From a checkpoint of a small mixture-of-experts model trained on Wikipedia: 8 layers.
Below are experts of layer 4 (counted from 0) of a mixture-of-experts language model. Rows are named router (the router's row for the expert), gate (a neuron's input weights, with its number), up (a neuron's input weights, with its number), down (a neuron's output weights, with its number) and show model dimensions 64-127. Each number is 500 + 25 x the weight over its row's rms, rounded and kept within 0 to 999. Numbers have three digits each.
After each expert's rows: "comes after" lists some tokens at least twice as common just before its tokens as in all text. This comes from a sample of Wikipedia text that the model never trained on. Tokens count by the router's weight.

# expert 75
router:496508511521502529507511482473498524539469458506529503458544475470476518515460521502476470490495533496520515498516514479469494537516471501478498521524533516484480551521511532507485464507473497
gate0:492494519460487515519483488481531564523520486463489516454500536534460490505536524498503517519521473508470504481504489520485533499495492516485491483509465514486478569481531503525489532467503531
up0:487503479487462499475526483461519481496502526468457499569469513460485521464490484489513481511499498500512493448492529534468492477518477532498498495473526557493502534508527519524512499501471524
down0:488476549524526508482495473526514470522495514498457501488502533498495460495511490557514525533472490481449499520492515519496507502494524516509490482523488516485533484492479476503437511481508500
gate1:449496531484454504476552485510508544511511495500522479493491520486492541547520497498480488480526545509504544485497533502543522469491494462445515477498522482499483524485486472462518463507480467
up1:466513489476493499489517462530466479525513530540477518555511459511473516467479500502494472553480484508511491465491511500494521480491535522529481513547473502524479497526501540519493512531504490
down1:513495514455534452479472452538502473523484499458501466541513468531499507461482524514472490482459511520512501477496477473491484477521493470505541486479546481493517527534491485523477544502517510
gate2:487499554511521492515516442485519502530488464471501532481508502469513478523468550470455488512506440491507485447547446473419506512472508512510473511523487477496482529473528477485534488487473493
up2:471509482502534495467488418466525488510477478516464494558498505481516482535512504497445492481466464480483455480480470482483483513490514483513495527564469519485476510507512518543519478490475504
down2:524546516469482495474519440464533509496512487489498521505491515530477505523497496468524474512556487503527468519506546482496515521515519522520518495505527525516505532502526538476418501506509543
gate3:500462503508521491501491497491515524508514449475524493496527444475489498502463513499512486520457491496508513457497494505483512472490476509514477489504534520525471499507466533519518489479507466
up3:467496536509474459469490509474520526475538507465498485506479490528477467518514525527513502468492505470486519522491488503509492542479472527480503504536450530475548493518520456518499523537527494
down3:512505500509508527505460507516515495481500484498498519497525490478497520497508519541524478475489497494529488504489479483502511490550561532500489516517538509479434549541513565454553453499493491
gate4:474470511485549511504504457522495533519482455517487502509513478428468502514483519512473494526501498486512504513486478528503531478490489508505506499535517546510460502523494507526516504499482502
up4:515457506561455481487487496489498456495492541504520472541482502510533435475524493492524482468464524511500466444483471516499505508517530491520492510499481489471508492527493509474542511459499505
down4:488497491508490461471472483485466497499514510498507519524506493523552483476511511508489502505527449534453453494511472512514520492509512493521463444506494516516512468480484500532480479493538479
gate5:486507521509491531486491512490457519524457521484486430480476471489493519464484472562542496512517525520485493464513525504486494469499486489551485476511509518472470499544505487520516564469520449
up5:483457463488539465542490509518487481483551494529486532526499508517533515496472517514534485504497475487517527538497500476482508508537509502516476494508476478506463437464526469453519507516520522
down5:486457479510514467511468518535465499515455438502496461463505503484545513525463507509481491513485484519485506494487524519512513468554518511527547491490517508471515513510431504494457491504516481
gate6:468486534503553520543498502505507494505470455510485530534492496464463488512481500520476483505481546533521484490505504505471486475499464518461541490511520493468470509506476480511566475475486471
up6:494513476505517498540504488471492484510483511509480508443523471466469473534462485542449514502476533479497466509500518517464502429468501475479509495503501484468477474505540497535514483496506481
down6:534502484515507469486505504490509503535469467483493486537491490460529525487521482482507489505516529456472530480467486520519507502555530472480460464476500506438492500533515525498482473488512522
gate7:510489519560476474502515513475495530488550511490497523488459477520526511525501463483493485505540516500487500528453507492523516508476487463499518534483511498497544524489496475517518500522494506
up7:505514517472502510490512508517524470523447529476483511524488467519515487490489518533484542467496456502488457513539489527528515556509506527451479424523516513490470478499503517521508494472496512
down7:520491445481517478482501507527513495500506473443498519509508460496536479499520486500474526466503519497564467503513509540479543503491496547510462492531491499514469491529499487516496461454524546
gate8:468522502478502451501479530468505499489498498479524518494541547482474474520500509481486519511517529514522472519465487523489482516520513488519495509508539465488509526467496513543464462473488454
up8:485513479498544464522525520507505553504549510475509527504543473550499498495495479533469513482523472538493508485485524481466493525485540475530525511545473466508520515484513513540496490513485535
down8:523517511534498510472487495490432512517504506515498508481508481477510479519491502517505529483515512523494485463506497495505539482532459475455462512482503491446540473497500498492502517552527501
gate9:511483531511520484515548471512469503486474508471465548491487497495470450525509501496521468496487498524485473471455535497483486504499488481487468533492496473456538544513510464518531521513488493
up9:496475534509499562472479548518524500474523478518485510492506501504498535510476540512525495519488500530497519541487533521508569492512537514511537462515521547500473486499514507523504468514471544
down9:499541476499526464462543510519495469493477495512491468484497497501493485513456499498488495487515487500545517485515468512478490473432506471474512513539495495476508473466512512498479516529512480
comes after: " \"", " I", ".", ",", "I", " ("

# expert 60
router:518463499480501504479510486479509527473509550473469533484481500482493512503498507504514520548493484488557460474478492505451507482525526489481523562519535477499486495482482517457508519496471533
gate1:488534509538457536546455532496508499501460477522493509514480494498512484532494475446506510506492512539515476527537511484468470500523488505505511524486532454528464498503449460501530500491483509
up1:517459491516457501488487485523496530476489468498493492462497500539498506478477510539518460500502498536502489482478451525510518482559511500450516466526506520475467485482521502518531492505453544
down1:497469474505518501511491467489534466472516508481480522483489515495468488489446481517546538539526497470499497524431492505498486495484501502521495485517444483513462485459515494496476479506452517
gate2:510521511538529519525553533475509524479481515500505524490510516538507484493512519476469491510511513529472499520495494455507489518500492499503515528542479474514503529510485474489490463519492535
up2:511500496505489529493560520519550466483505522460513477509490509486500475510493511465464501532484551508514483470480451508463485506498520537488541484512444501472501541534456490496519487513548517
down2:468535516495479474503503527522526522463476537460525498513499498533509502532486511481523481536483578493486511542499511518487451495522520474473549511492487503557485551560518478479503477532479502
gate3:497497503489472519483463500511507507501528497539520502498503543517478502529518509543480522512475490497511470530489508544523495471527500471536522504469532492493522493468469488509483525489520439
up3:444527497510501475514495529487477521496466498487529495513501460512525474490510491537508501485496506499511518516469514514498504506469487503470483500502492500452511553521498496476456495502476538
down3:460521544512491489498487490473485484513530481496493492514503478503557523486456521502535520475505538534474464489505521523564509465452493462494474514475498512513525519537505478505491513463544483
gate4:518517481441488496506510488523499504506502543521516477540459446500530500500475506479506500525499429530477501496514510505458483521522476476448554500526487471487447490492519456478551510502493504
up4:479519523526506474483491570467524496498527488494483549480513497497497523478480483515527475445493543503469492470490476501523530479522478527534491495494491483514513504540496534546455517530482478
down4:533508493465549488496500497499501509489451548512525506490494499491531455515452517527478536538474460537488521505493509501463442460453474445478513506517516508516484509530504482459544511453511499
gate5:451471508504508484487523431524508499519506507466520541530456499470497433515517492508521555514480477517517508492474482506476480564468534517476520501470510478441492510526524560507525500459487517
up5:507509483508527486449526469497460508500497547494450546546509525481513500477503463521512477499515473506530497517515528511513491490482496473483489498507514500479513563501492533502498496526463536
down5:516447473470486506519527505522501493511463523515455510503448515543490497489469509468515541496527482465475492488490486545475506502519484564515500517517567481500476546488491485478533515518476470
gate6:459505486515473554460523512456436520500484503468472501531489498507500520533484475495475513512515496467551527489511521532479532495480501498506544467467521559501524503514443489516496509544494478
up6:511514498498444533495518505455470538498526527514500510534545507531514513473462501487491512531503510498483516508519526522502483492483452473496493515504521547491539472487437476508461518514467499
down6:553483520470514464527491471486478507483491506512534501505489494527501539553469513551542523496480492493479479483489544487490441516515466511497491509539490515487489523539475462479470472510463478
gate7:515520510487520525515500504479490509485495538500437467474528541444488516513501489491512549472531515419514492466530498521484511479515501507507465508540483529506490481462497476499559507452526491
up7:486510492461516467535518503520463479534467467502513533523494534504508464470513514522533458505472492522484500499467519511524501498521483466508517469487468569536523546469478558518480528498506516
down7:525513515528503487510494514429497562468487538480455471494500486486494487563541492463522490497525511492491498466525514540464474497497550544516513536486505501522496508526473532499554490493484484
gate8:503495476468542476477518514477507496507491493513480497470470558551481535485486480504514507502473499513459520474503506480513516501518497483520475537509499463496557529502467543478515487501480542
up8:572512502470535445515550527443504502540487502498491462512475511508482515514488514490519469486489508540485506480539519482471491468447469491509515455537461524447519504503497534498512469508503501
down8:515529485519539475493551509492487519493464545502526515494498505460485517498501480494536478467501479546469529490507506477505510515533531455522530545489500451495535507483488487523500518524517486
gate9:462498514491463495473489479544493503511496466463508530502535466516489469514438510503508561517477493493509499563475521489464520481528541501495484520476499519508482488535514545506508504463518468
up9:522489496483449486498498509535506492520509469456516551504508506467487508503478510499488522509533499524485494518515480454488505512488544520501487533440486526448456511522556547514507477495503501
down9:522506480504521493485473500462484506513542499507542462479472499487463461507514500484530537500467546526524494496507488485483502493490509488535486539476522482522498551465522526483436459498476510
gate10:506497505478509453491535501457507502452494521494501541517483506558493511483510452523545481440483507529511498512449483474460484506474495513495482478493503511458496522494533498518522519498480457
up10:514540479498482490524552507484481435484506475462524516463493483502531497469520521511541517529523502461524490497455489529507477474535522488499480506545477505515541492502527511471518491436491482
down10:521505498479441538560492526533505501489493480506515493498463517486508472507500511483517500504515483478502479520520466494488500501520499527501484501507476522457485489524562517557588507477534504
comes after: ",", ".", " of", " that", "%", " and"

# expert 3
router:494476562486507496514524498505542534512496501472518520489536489473473536486460515531507458527529509482531489518542494484454487484500506501497486547522537513494492507516520544496508548522459562
gate1:513494482457502530530476494473467502530504479541506507498485498510488481507472516526502484519499506530475499510528534500492507443507499497515544521480537549537496515491510530465541550491544537
up1:494517478482479499533477515487459508506527511452479498495481458540539466475510510448502514471522517503493477474552508537506444512487506454520517489471564553511517551478493512489480493461508502
down1:450497517487481494552529486500500516509495482532483544497484449543493513530502526518508458475468517495485479527499514490474480528498500494471529498479482537509496527502499548534527555487520546
gate2:489487503493477492501482483496485497524498501454509512466488508491504476443468487513490483495504495502459522454505489535484553509471504507452471454541516476485467551496459522527517525481480536
up2:456506545502459525541471485491487530540495475489509477521505511454521499456497525465504481474489498442472470470505477516539561511465524505458493483501510507525545547520462504521480523487520506
down2:474482531506496490536513507548476450502515495480498492426504499502521525536504511491474508479510510485507532518459486491462529479506489542502514474503504502483503533510474509514529518467468505
gate3:463506488480491511524509478458444461506491532450532442493526484487519499479454526499498540505521461486523501473527496513471514483520461492496450505483501479506504547519526488509485551484497505
up3:486483521531530508504517472546504475548494532472475523521530489468509491461548481494504491497468519488480487479468441530497528491471489494484541484485479535496512485494522487475509524502497465
down3:529488494475487511530471474528470544527517505488479492497417480531503492472431501499474527518484499530504521492479472531494534480471534487493497473497514503485485458487477493505522466543543489
gate4:495523515457484484492500481499510517503482529505465504483525537499452506485459492426500481471491511528521525488505468528482534501482500483511555499515474548518483517485516452502503521492539499
up4:475537465494517470493566465479494478521486513518494511466502486508472535497490522451525443488500516537495489524478496496522486530519503484526528513495454533500483480488511502486531515490512472
down4:507511501482544536522519498463472473504500493477499456522483467504495476485492489496478536473490466501434507475524524495483471474505493521534492541464509534555522446499440438502482476474477512
gate5:453529558494521501528526520528459486481470532506498515511523460507490528489505516518499475499498465531504538500518459492510518467471502483475487524541462501491518464492454571553510497541480501
up5:500508451497501536463531486460496458532510448542517497523477503498541494491487527509521503477519479483469480484481528506497476515506511530536515489479530492496483460488536473442510487489473517
down5:517457497533501449494462468449510477503507473503495493459501457487475483502477503530491477537501452487490500503515488526435483482530470486514492536500475455490454490535473474555498510501482554
gate6:542550516557490503558511529485529503496496518526485527501491531539524513479506505531469484487516489491510471496499519509527476477497423454492478549540522518498501476480482490484532482482485539
up6:513453480498501474447493505525527503498479506508496515531449499483491477497517509496520526497548532508458538463466522499482520511528566514464506525457490477495483545516523538516494485473531456
down6:485483492516524501498498440468484542494516510506510514484495502503511502480512512480505468505466587526501532519483524473545488516476530487484522508456541484495521537471500521500475521525477473
gate7:464465470501490494500476496497512456502512512461509553505454511536504494516466478525500464517487467492510468523536495483508485473501498439515522456488518508490497482496479491518501516499501473
up7:480495514485482474514472504512496514486509495492502517496475483568453458501464488496492506552478406486517469553514512519480481495526485484542532465529474501468517463472485527516515509517542517
down7:473473576456492509528462511494505482533506524494489496508511503527491501504499470512511500508464535519498511542519471573499538493478482493510492478461469515490496505548507479482534480476503523
gate8:470502455487479485502533476528479483526454502503494544491496504515495470486467531486480534500486484489497446488472484483535502483515496513534481553523462519527538496542482535509540519513478525
up8:496526507489522541506495510515485470553508508515537528490544467475508467517469478529505471505428479493529532476462510531502482488507489492538522544497496535508497513477514522517537508537515457
down8:492484518511475541486478482521539499513529478472474450536501521499481487552516503531522471513520486481530486479536488496515463509495478535453507479546507515535472508474453532506496478496514479
gate9:497502518483525445483466516532468518530478532519486529538538542456484519546501516482479486502513522501456499508504525538533534449524518493499542520499526492490504506512492541490501510504535491
up9:459526544501522535503456499540538492448492510509514554511504510518455477515450502471494511501501481479525447551501542538506510473542490492458537471515458486520504505518523479519483447500500520
down9:478529580459509505498511499459499490511444487486481524507505464499468500469498492481507482485510556465537485541495522510504486489507487503480534482531485521474492463521531511459523517513517504
gate10:501512524505505503487539535498518510531536514471460491463516489511509488486464499509520490511521512461513493534533463460530526504490467580520471473506463468543504488511478485528488485457522446
up10:519497485523484521537496525471486522480476461489448493494500530495499476487510513481514500463496497486579531542489515535498525469516492491549467543517497491470488507516525463510536468540467535
down10:469482484471478531548489447500488493516557498523534531499458467491498472478480490534509489516478498498481501526510497499502499495500513450498470541485476503545438502489498469514485547512536481
comes after: ".", ",", " that", " where", " when", " and"

# expert 125
router:501527550518513531493535535502497525529514481492529458451483537512507491527542551483514486522507511488506546508475494514463469465491535485516479487495510537488479464533517459511494534468493489
gate0:495550501542541483486483505551527487518523532450494534461490556550514497511521544524514491459496477519473498533526505517517520479470474498494522520516516533512458511488524460484524522496519537
up0:527473491481417501528493465500506505509494532521479508524513471476505488500542491530495519485555474533521490522445545514498489545524557507460510491511493516471492557492535541492509482497508460
down0:485503491534465517511548511535548484474487510479499518526518521484531508516460479485479485535501484502498467502513525486538532477458501508498473450520496540468463475515480469497507487462513515
gate1:489513513551544477489548450551538489476524495510503508485497503482496471503484508530506522507525480532508510493536533540459501550472476514523511509508516489502534505541474516519512507531477499
up1:503506502519555503510513490532510468465480520486498503515472500442476553459490505517509465490468460542540516462478491517459490483498473492512498532526503458537552504535537500470480488451436503
down1:494532526506486497503499531437474532504473511474509484494528488510477473516520530493471495535508509490493508531477502462495523486485509545539546516477501526504471464451493506514517536487520460
gate2:513494517482487473538539481502481482456516513528504512514478538526479501524539500520491504499517503509487521492474471513535504534457489433523513499491488486520508491546499497542508461512500461
up2:521515525499525494502473526481502551494489484501489496472521514449512475422494474442559492512490452488442530481466547491463534445462488536523545517516505489497479449503536482484516522489471514
down2:487492482517494519455447518500488499528461497494519450472514482490493464545461488508494513534539491507517523527474531487501502510504489511497526557489514484521501561497497485479522508514515503
gate3:518503492555517511490484502498459509516532495474492491468523483526531491488454479511495504527501516496484462497545514509510488524514486467525512489478462505491472525529526503480500585498476479
up3:469506511490488466480518536545494517515500482519477495552497498494509529542486529478504515482545523502513459477489519529464500487528501478500519519557544526522494514501514476479547487517464539
down3:494544523500498503470563516530525486480485480513501510486536525543496514495452503516463526434501510519483497507471497500484531502494455471425502519475534507474521496535539460497544468493484471
gate4:461497497544465444483524503514453538520545481493514501456471518479501461480487466493505479492462503521480502506507530458490530544495480535500493469451475489456503484528537508481533543540489484
up4:474479502501490495493512506508478574521468539465472508486482479507473440539497530495544524471528491474485507499533467474544495485502467518507488490477493510478493493490527497449511517508467513
down4:515496495508491471478545479518487503526494500517501482468537552529532519521494503509541499428462528519534472471489503470509480465502540550497448495500486492484480484499483473488474490548453465
gate5:435452496470480537519492510501555531512495476456453461498491510479526521517525497533480512494526518502500494494485488494505476546497512506546524494489516492516516468527465495523528499477514501
up5:509530497510540537484531497456505492492492516489509461464517513456467550520492466542495516495477491485465464479499463470512490508495510526514470487445464476500494516535498503498511535510542502
down5:517531462530511487470508491500532494497461522499556499505481518494461471500510503505483506488495498482517497492559507555500542480511522502461487476516503547531512522501462494513555442523529493
gate6:492507515516547517478525519492455563523555501501495511478535500504493497495494509530568497468505518533520544452502536532478520479484486430479488513471515479502456508515522474473493532487499482
up6:506471508478505509513492505535543536491500501511468482535558468500511505495486490557532532485477502487522495515471580504475547463498530514503492512497487476510519541519480519519433493491488520
down6:528558501465492492492508527486496522533470517476457519501527502511519501484491520502505531456513476480509508510497452497507475505458522486500462520488548523529476488507531501507522541458497507
gate7:470489465488563529495489490450460495499537494516510466545497536528498470498500478450504499467514501521495498471490487510502489493521497456473504502537497500478522540501471505490488553482508498
up7:502502483500457457520523527529514496466484549481512479478481469498494461482531523526525518493460536524489500509516523536523493549460502500495516514489512514495530478540459492493495503489492513
down7:476551492521473501506512475497469544547519495511474506448505502500523500498469502566485511492472489501528534470457581486498501512464530479498493527485531492516489520525486516507496523533512527
gate8:505501513562490505513536505490493494498491517478487509460496488471516494495520507493513478500522449510519508449539505506527503530466535496544511511476487520534461516537480478519533525462515536
up8:465526539470467502495498491484474470504472495528481499536482506505504530505485465481468496479523557487488525552474483537477526498532458534483506519506511509447508483499510526473540466453502499
down8:497485514465486480475506513473549479486470554527487489488520488533462452524553472502474519501481490510461502514515500491515510503493477500465507521521467511477486500518501517487505498484543481
gate9:460530492542563514446445468514510510515554459474515471505509471532505458528483485538528511498489501537465524497486492474489483477458497488514479500485530505484491480480484468516494464529434498
up9:490481515479547473493473487521475476493509489471537504529539505498484507558453491538515500516493477474499516476498422502470514477511510475474481515478500521467490479461487499543485550516547488
down9:532517495563510522498534503487484529510525514517506501507485507451534520488523498490509513492482513484517514454467503541471496469472483477513486523500484507514471487505470535472505479499454501
comes after: " |", "-", ":", " (", "|", " of"

# expert 44
router:475468526461458460495490509526488516486544511523485494522467470522509497511491486532502475454473528483464538506535445472469495456512512488472518500499507527539482490512485539492509531503514526
gate0:469458499487503509532504521488512500528475500534491547538483485548492523494506460467512470479471521498489423492508487498509509513493537499513533504517548485530523518513501509543486506534564453
up0:530441504553501511466496576522544524506456498521471535488508502538514485505503464503491491525471556513507496497518480476506511505480484466521541510485509501515521511488503546510527500564500510
down0:513472515545509515491510548504470491485500562530478510507505467538489527503479459534506478511488547506481500507513429493488491522500504528479528438467493504480553477477519498521487521503513486
gate1:468470521438504446469504505496483491492510517543526498541507471482536519509504479495462514534507454513465521488490495515527556447491544551516472462503512491560501445485501523480511488530497507
up1:543483474527536481495526548510504512471533495495479525485551525477511531483495467508471510510524493514531499554485526504518454518509491447513513509507516471509496554519471483475497536526512531
down1:506488487483493483499493507483491508464528454515489503498496507490537509492507496527525499463512558521450514451475535511503512520484540480505496514535492482551513510471481472463484517510513474
gate2:474469476493502500524508461440498496535475526579497522505520484508509428512494511489496514498504497480492522528466481484526517436497479503450500526468530512532511486501479511485487526449516487
up2:475466516490480513517515503528463463561480523537482519526505484492502466480535452530490496522489481439516486494484455493514496520514494479525534507478532532521521469475521523494498522511471466
down2:487498484512481468523460527493481498512487444474497525493560491526455519469541462508526528491492477506466486534499454504470455497499544539496497489485489470483488443511488492504527526497524519
gate3:445532530477508517493476550534514502525521452533478502484493491468488516501503436556497505493499505547524474518494470487501474504520532485510474476451495497481479476512457509522501481491472495
up3:543502499535508480512491492467500519462468541480523500527496531504485450509525500471465508495481513431512495468494553508491478542475514523494527507526512469480528533447473517519506523515478478
down3:490512474481540497484531472504479548550505483532510526520505481540509468513474493487453513503472500490533491465531504474486492515473514484483552454540563480485473505520518504494485508510546527
gate4:483494548494500495467457491473495462559508503529462481516556498491507521501489479484524523449483524516474522493515512512518517427496523515441509514488523497513514527490526520501512525488504543
up4:480503502472509501494537486501496508526506550499533504499513521503511501496491526518520522471463563541488499501512499530513519523522527496522500494463466487559461467499530528521501536454492419
down4:460500501528449546476509482500485513491456518535488468474528547534497510519493505497505521478532535500488511534503487543533472521466458539511505528463508510487498490447502503523499506498518493
gate5:451481524562523490511514497510466451477530508456470480530535503469535526548503465491500505483471536528474521501517471507481507475493494504505512541491492501504504519522472497465514522480497507
up5:471492441560481465470499494499509556538478506488540463479520508519520475513458532543544514474529506536493513511480505473481484499518515524539481499479530478498468489519490509536525491542530518
down5:558509525471481522518497494498481485501517523489503526526468520490491522520458453524508499525503465517526468469478504514516507517515505485522518504487515469573499546487484521498519563504527488
gate6:443506521502494483522441556523525471469550465486487528503504495501519441511486503523470493544471477488480497488508504476461547475512515483484461516477508502522488487511510524457524466482516522
up6:496522497496502450507472524481482492498500507523475543533521549531505532517492513489458507531478514490513469495508487490511540494527550484520508513477504515537513442456478483443473525483513522
down6:474474460494504485506489513515510496530470494550544508497507483463544444520544539479499468495509529480483509511493465512505527483525518538492473485504488466474504545504535504465506484475580499
gate7:491490519468485493469496523479491551452507483514492454474502495482484522510497523508508504516483530537504447555495494471480511490460503552527446471545504499495490530478548487466562510509503463
up7:530495561526528549534494482540463469497469523519503488446489506472492537491507482524494494508490460479527516500482528517526511543536476511504491459495495518492484510531472475538548473517523459
down7:495462462477541468508505503513518506519522544479522548521476459520462466491514514509495508493502481490507562447488477503439512518542505491497474503486544507517536449465531455505474552505494511
gate8:471477478507500522465480490483557456479483500538514528516501518454527489485470506506423507485455481495479490488504472496484465465553499454526529513521517545508485502486501530515504533510476500
up8:540440443512498500508501512456493490513473515536508482486538500513512513525476504509399531522461521484528474490458502519467515459514516503502491489485455457507464511478531517528493499498487540
down8:487470477515486459463471480551501429483466536538495518432475495498482502461501494478528510500488544507496530494497463479480477502479489524493495491526506460486499482493511480509489508518475480
gate9:472529516504467552489496499502530479467515490516516485494485478460509493500483497536465527495515482495506469479518495514483530473486463502535435526521497514532505541487523527490494530482493520
up9:497502480476460530505519519483500545516483515542468538474482537503511534492514472500514502543527521519559533505470542503474486492529561500513477524492511486464501457540525500528524444512563466
down9:459510465480509532513487501482554530503477497487498468500511480509489469435494497500486480494446490528517541531513518511457488509501522464493541458498518514540504496493504496519439486507516480
comes after: " \"", " (", " a", " the", "==", "-"

# expert 46
router:490475520474488494500511496485526536526482515492533484526507505530488504486484516496538517483489496484517507474550487515500518491528518479505528511552516435513541479495497497478506571496468512
gate0:525486536487517528502563544522484458461538521499527484492507481503490525497479513506506463465484486524502499476453501526511485495505520486491499529542452509498506541517495467485513532518536464
up0:524514505464515515516505474459500487518517509527489510539495454521498503533506553463471506528472480456494465482463520526483519542537509481518524516479457446477506514521450495487453483543544505
down0:510509499451505449484533489552446488466505521482507508503528466483488507446500481559510490510501491499548497541495519472485461525530514487477525492524495461508534543496510524461451514479493498
gate1:482515492484524529458481486510461493509470529500489479506526487517506498494470485473457483502483533507476484453511478528460475476503480602523509512518455504538508537477528505447531482500550550
up1:506522462528510514520483530456506506488511521550487484503501521486440488505509494490493469518487496500503534508483493476561487519511518513545507528464509497501519501481498511494544516482490494
down1:554495522465456527507549493484503492467477475473501526478480513540521468498506530499500496508519506479518497510453522476443462492494531466519518557465452522487471513475495500524466540515517502
gate2:513477520494496532508499469512469463537479505504544501500494496504471434475455467521511503519476481484474455490563537508502497570477509495488492529475513527477484505485535530449530531480528500
up2:562487512472560500473490496531503498498492486515550493489498529498494485476519530524475456493497501537446521505462486525555534494523517483483471493517464493531507496515519497490523480479462467
down2:554540483529511513482498479526513500482474510550588492494515526512488502489481501564530522550482496487504514519501462487525460490475504463471493501465469486525485542541475491488508492480560504
gate3:478490535524529489510490518495505529505496521488486498500538507536524493517493496586471472493478507507491523453479534536447483527499512510487498491527532463482510490495497553493528532484498519
up3:518474536503497499529465492460519514506546456496525513495488537493509531479522505495502513539512549464535559520519517486533541473486476480441502490489487493505541510487481482484538484505499467
down3:508497464501478498460490539510506508531510492527505512487521497537518505552483488518474504496474483529491484461479463495475515471538452504504511498508535482508476444548500467522601494509521492
gate4:462520512456463552492508511516494491484507518524519459490513451509491455532451514498523474468484457505499476481478502490465491466525480526487507517512484453531525485536506494529468506487505469
up4:499520521545469477513484478491503513458487502501501512450493502482494472485512528465537484499541530533499480514527505525542491486515472492491480528523515452483497494481499520504496497490460516
down4:498488475492442520466479495538494505520488488506439485482514525519480456486517536465490529510500479508511532463499488505474477486510516531520501511508506509447511499530525490498468522536502458
gate5:462503530460504553496521470503496518511480478468498494473486503457519531513513467525452540476458495464495504469506512520510533514496517527470485495512485489462474525517468513432461540506480547
up5:498538498475524484505461516518513505431509510503487522493521479512450516500513496517552481513533473485505485497484493468546474537519507507539547509509492541533509496484509543511538524506521460
down5:504521483485523513509475476473444481547505529507473478472474497513467495532450509519514506534505492471505519466551523469493495499509520456512528484520457480545510521537485479486456452518516470
gate6:440492466438475532454457520492493506469530505541507498465560463506547509516498507536522521533491455480481493519475525528465511513490521509480484483481457480493485537491526479480516556497505518
up6:502545527469539525442473512517503507499515507504481474526503459485489533502522515515546488514499457497481478508515489487479476492526446539502498476535532520570515508541466483486519494493469508
down6:508537465496509493503523544499492518444520485545502514482543497550459501521468488471515495521459478505506526519515447460516502513519455490547501492512546531518474509510529493514530475477551503
gate7:522472507483517518517505502511482558526502513525464441492489501480486484510444529544505518447513444506450511483481490516496485499498515506494448511526490545530492479493465494479518528478474476
up7:500474477481531518500502458553449529534534501505519467504506479474529487492484525491498498495497481491484510511481479455513536496485528490509497530494537548561518524487479489533517519460505476
down7:502481447496485542534536508520525504515483517458529497509491508458549485511477519516530473517509541474495543498498525460533504497512511473525528488531523531488515543483477491452452523493463478
gate8:513478487487558543455538516538498480538539477502490507485493506522540542466524503488452506472495477545518528534475518504525495532551533534511478529530510491547498506512494506439536485516488523
up8:542510516458535536519481475502468499512510451480511464466480498476477525543530512511453541495479478525508496535498507492495492509473495508502468485488497519520528521515452486457485473502525464
down8:510445498487531485507512546509532497542516472524482449475460537460462544487543477511481530511457492488463503475478510509492486560516542528461472440495537494509514485516485494463484522530512532
gate9:517476554483474494559487480486518533496517518488535447495464496483512448479472496471492475493515490501491491483503477489467508513480506516471566501493509537489554464495487494454528512485530486
up9:483473526483502497551511503548518522506515468548505486492502525512549488457447472503496523524495511527472498464524538477447490474495476488502533507536486443504525478448498491505547536494503496
down9:510499460470516470510559529500511500512496557491460496539505521500506462512529453488515501504516496546472507530515496478509493507490498504500510455512444494508504509508531470482500507517486486
comes after: " the", " a", " his", " The", " as", "'s"